python train.py --n_layer=8 --d_shared_expert=0 --moe_layers=[0, 2, 4, 6] --routed_scale=1.0 --n_kv_head=3 --head_dim=128 --rope_base=500000.0 --lr=0.00108 --warmup_steps=241
Below are experts of layer 2 (counted from 0) of a mixture-of-experts language model. Rows are named router (the router's row for the expert), up (a neuron's input weights, with its number) and show model dimensions 0-255. Each number is 500 + 40 x the weight over its row's rms, rounded and kept within 0 to 999. Numbers have three digits each.
Before each expert's rows: "gets" lists some tokens that make up at least twice as much of what it gets as of all text; "comes after" lists some tokens at least twice as common just before its tokens as in all text. This comes from a sample of Wikipedia text that the model never trained on. Tokens count by the router's weight.

# expert 36
gets: " the", " a", " The", "The", " an", "This"
comes after: ".", " of", " is", " as", " in", ","
router:502533521528473587512553487515484457589502481490436481492517506483521474497536508524444457539497504512540542438563464431527520551493475445538486522562497579439500548521550501523449526564486455549508512443471496484489601450517455515588596408487502495476429510497561461484547488519489498536552484511459492482537534506486488464504434423514483411498513592518406543547483469498487474522431509495552502509571475458524572450555483489508557508447471523452513513453499505476429465531496503512476543489433489527488469483482523534473526468551423495494514523539465479457491511522499467559472510411444505466492498530475477598506517523537516608524496525497502488486506513480463506467530546535473554509567510548479540553430491423547475477526579496512530506570558565443418513425469446
up6:490480518548539459478438505424497520507472546517489477522499443508468517484455518504503508577507516494401525433488463486492543475493474483395503475503450498494462508513451501473524481467502543525516547499490524553492489585501536548537421540525533476505515466512473504488498525469507487462497515486445555461502408576453484467430545519419512494547479575456551453505492482563477535486594491516533520479414455492494461485510478581474529582486580518499458516498505566511510464493516458542493526504559496496504607481518397476546449497490439585457491475533516513592458391500434489473437412460459576485527428553528479457597418428525433505474465520570425491539515497432536477514480485510484526528430435468523526461497504502516465495463483472492483510503477489484468498476545500

# expert 0
gets: ".", "–", "-", "%", "°", " John"
comes after: "3", "6", "5", "4", "0", "2"
router:462489479477493551419520531565463524497558565453516566472499428512441554478501504511459565549527540515561523543473489437514482418516549523475449478529416500517538487567454480525537487495545509462490516512455521518537569561467487489545534463504454503404522538486452459530458566532470443450481515557479441528549477466504471467466456499426460566490525482517542518492551445456525520540439516507481512588505488495474469520509432467501491561468483436528563500527477489497440571519543495471495489514462571478550537520549493468578491470582514438528510506595486481542432560464509571481553582530549471475531443556490550487468485486465488460536535515502476453502475484486411464479470514528440581454575542450520418523483534524447474546528478496502505450502559439539475504446450522
up10:522506441513585537528494463491378465508494477538501460578486474554500481541450509549543521558484513505533443525473543504501408546488458531471531508511546490479524530511514512604581434524535490556498527485489548589450454455566480469520530519605532535419418500530492509393477445517494519542516477524468437521435481482493484471487480503492469562463465522513504500413511533468533520533526459523506552445496493450484536406495449527539504489518450467518471533500565491488524481491526460504488514536481469580434520529500520498450440609513441511485470484497485491524510486496440476594527481433495488541442558444506492520565531509464484507544424523553485511510460455499483474530497490496465583448419497463472498467468487487477514418393550524533482527572492501494497536560515460

# expert 41
gets: "'s", " his", " her", " an", " their", " a"
comes after: " N", " of", "N", ".", " n", " for"
router:425493498473539495567547491584443510522455525483424530492473473558505536489557568516463452452506460426448456510513519466476481504512456476519489486514530585481546490517500494539538556492478492477448522543444492516598450502435476585522497518516524522493517432487510515544562525467558423545560495521489516537518552507548590503508519498573498519508525521476496557568417538476494487457423505445524448505536477622455517528533477450499556555482471416458518572515528517472515445458477527477451508517488479463558499459475472451511542514473506509606484457414511462459468468471547502452506534532581446508494529484474525476496497505558462563539560516475533478468539538446494501522484502539443495458552512490437470475448550444457487425528429490485480456489525469408564542440509526
up7:468527563528489551490440547513458556450550542550525509489506428585500467486523493525444405457451482539435553458479551517496511550520510471483544473450493558516467493531509530493577394466539499547528519498560498444514510400495475463506470465521467476508487508507512553437549561485520469500536527485487529508509501439475506445499533406547517559464459489546556524468456524498476503512480457491498434459540477517508429503472509458502540464491481498564484474500564571467514480541581513470540490516521381537545521447457549493512488511502427538464432516546412496501598425483526531497510539466474536495418501448533471495539476439542455483553493508534474519531433402481508514557460491538467477536468550520429552455565488545576506534477497479436513570514437534510487466529495510

# expert 2
gets: " |", ";", ":", "}", "inal", " interview"
comes after: "3", "5", "0", "4", "6", "7"
router:476497513481523531485496591535505520476519481522454570455453522562505515555545471437551495507607529466529513537500529468519497449539523527540472565558466505507485469497450429495456537480466406561477494522443499553498455538474548479466556380513511529467465489468582501486502587530531426530583529513457506533503570455424544526549475482486492585491494549496460524589459514435514495493501492425510488501557524553522566513542438545446448482459502412487452464473519513509503545408509516513487474506499476475473504530431542478485520511483526471456524581484537516519458554449572562496544510459466510500584486531440492418479491452469490400537478456526485504493547466509504548576533541469446492481502443482511471556518480488466486509475508538538514450469534467508482561440494437
up12:508507478522567518536482520513536503495504545460488471543480415565446458481425545525555583579494472550466536482494532466462503558422523453523482486547515392534551531486484495557507392507560481514527448500495529524567508502514454456526560538552472445449487491542503529448480494490442503490471484573469469495527485480489454521471549473508493518497471526527545478484489513456519560443516492550458463432473512512437478451609507538502486533491495549548470498533503483520472459517539467469421522509505505543597458532507503515436512479487522484482462521523491525532640492538475485515489475559526501475452535552502412458574479441603441473528536410523449480510502518487513438512477509537591563520405445488500540558517537457532499488503513530504497487388466527500477450548513512

# expert 4
gets: "-", ".", ".S", " -", ").", "bre"
comes after: "\n", ")\n", ".\n", " No", "|", ";\n"
router:474522521526497491541491526531517520507489503503473466440569520509531460460468440522501486541526528519513574548443502582535557526586483505516456526508511523592490492432557466465455456508489443487540513502548504520388545444519452500486507544472549432541543468502535494580480438551514605533545453531443459548497547487531524576527511509535466482473497492537515532528492507552458556521480523512466515578412475510542430474498442479452453476463561497533468560478509434454550550508487496511483459576539419514492513521546554503510521500524534520574504552536540509454492498519489458463512494468560475510489481523505483507572578495488493600553518487530538474476441438456536513550522405504591540509519495504567519471482564502455420547562478508481425564580539491505460545471509487
up1:557426493449544438502607422542466473463443455546513459480455507541456527497480473510513523464549448526498509478473476474512473502462425509485457462436460513497523590564491486507422543489526524502474573438412482544524538521496501547512488419483478531478513495553438490461567502543565519456486534466487516444544475529537432489527522473529502555524501435471501519531494490432507496483559589472554439526589501589473483543573530522535505474503449483546547507458550497535504498463450530506448490436503515564468460437462467528499403509450504418459530465422476495473453527528482539496441521525518476495521544599499512483513497532453476496497413438537511525546513499496530566539450582496529500477478465568503420466479523531469511417500510521502546492519490562456537482517453527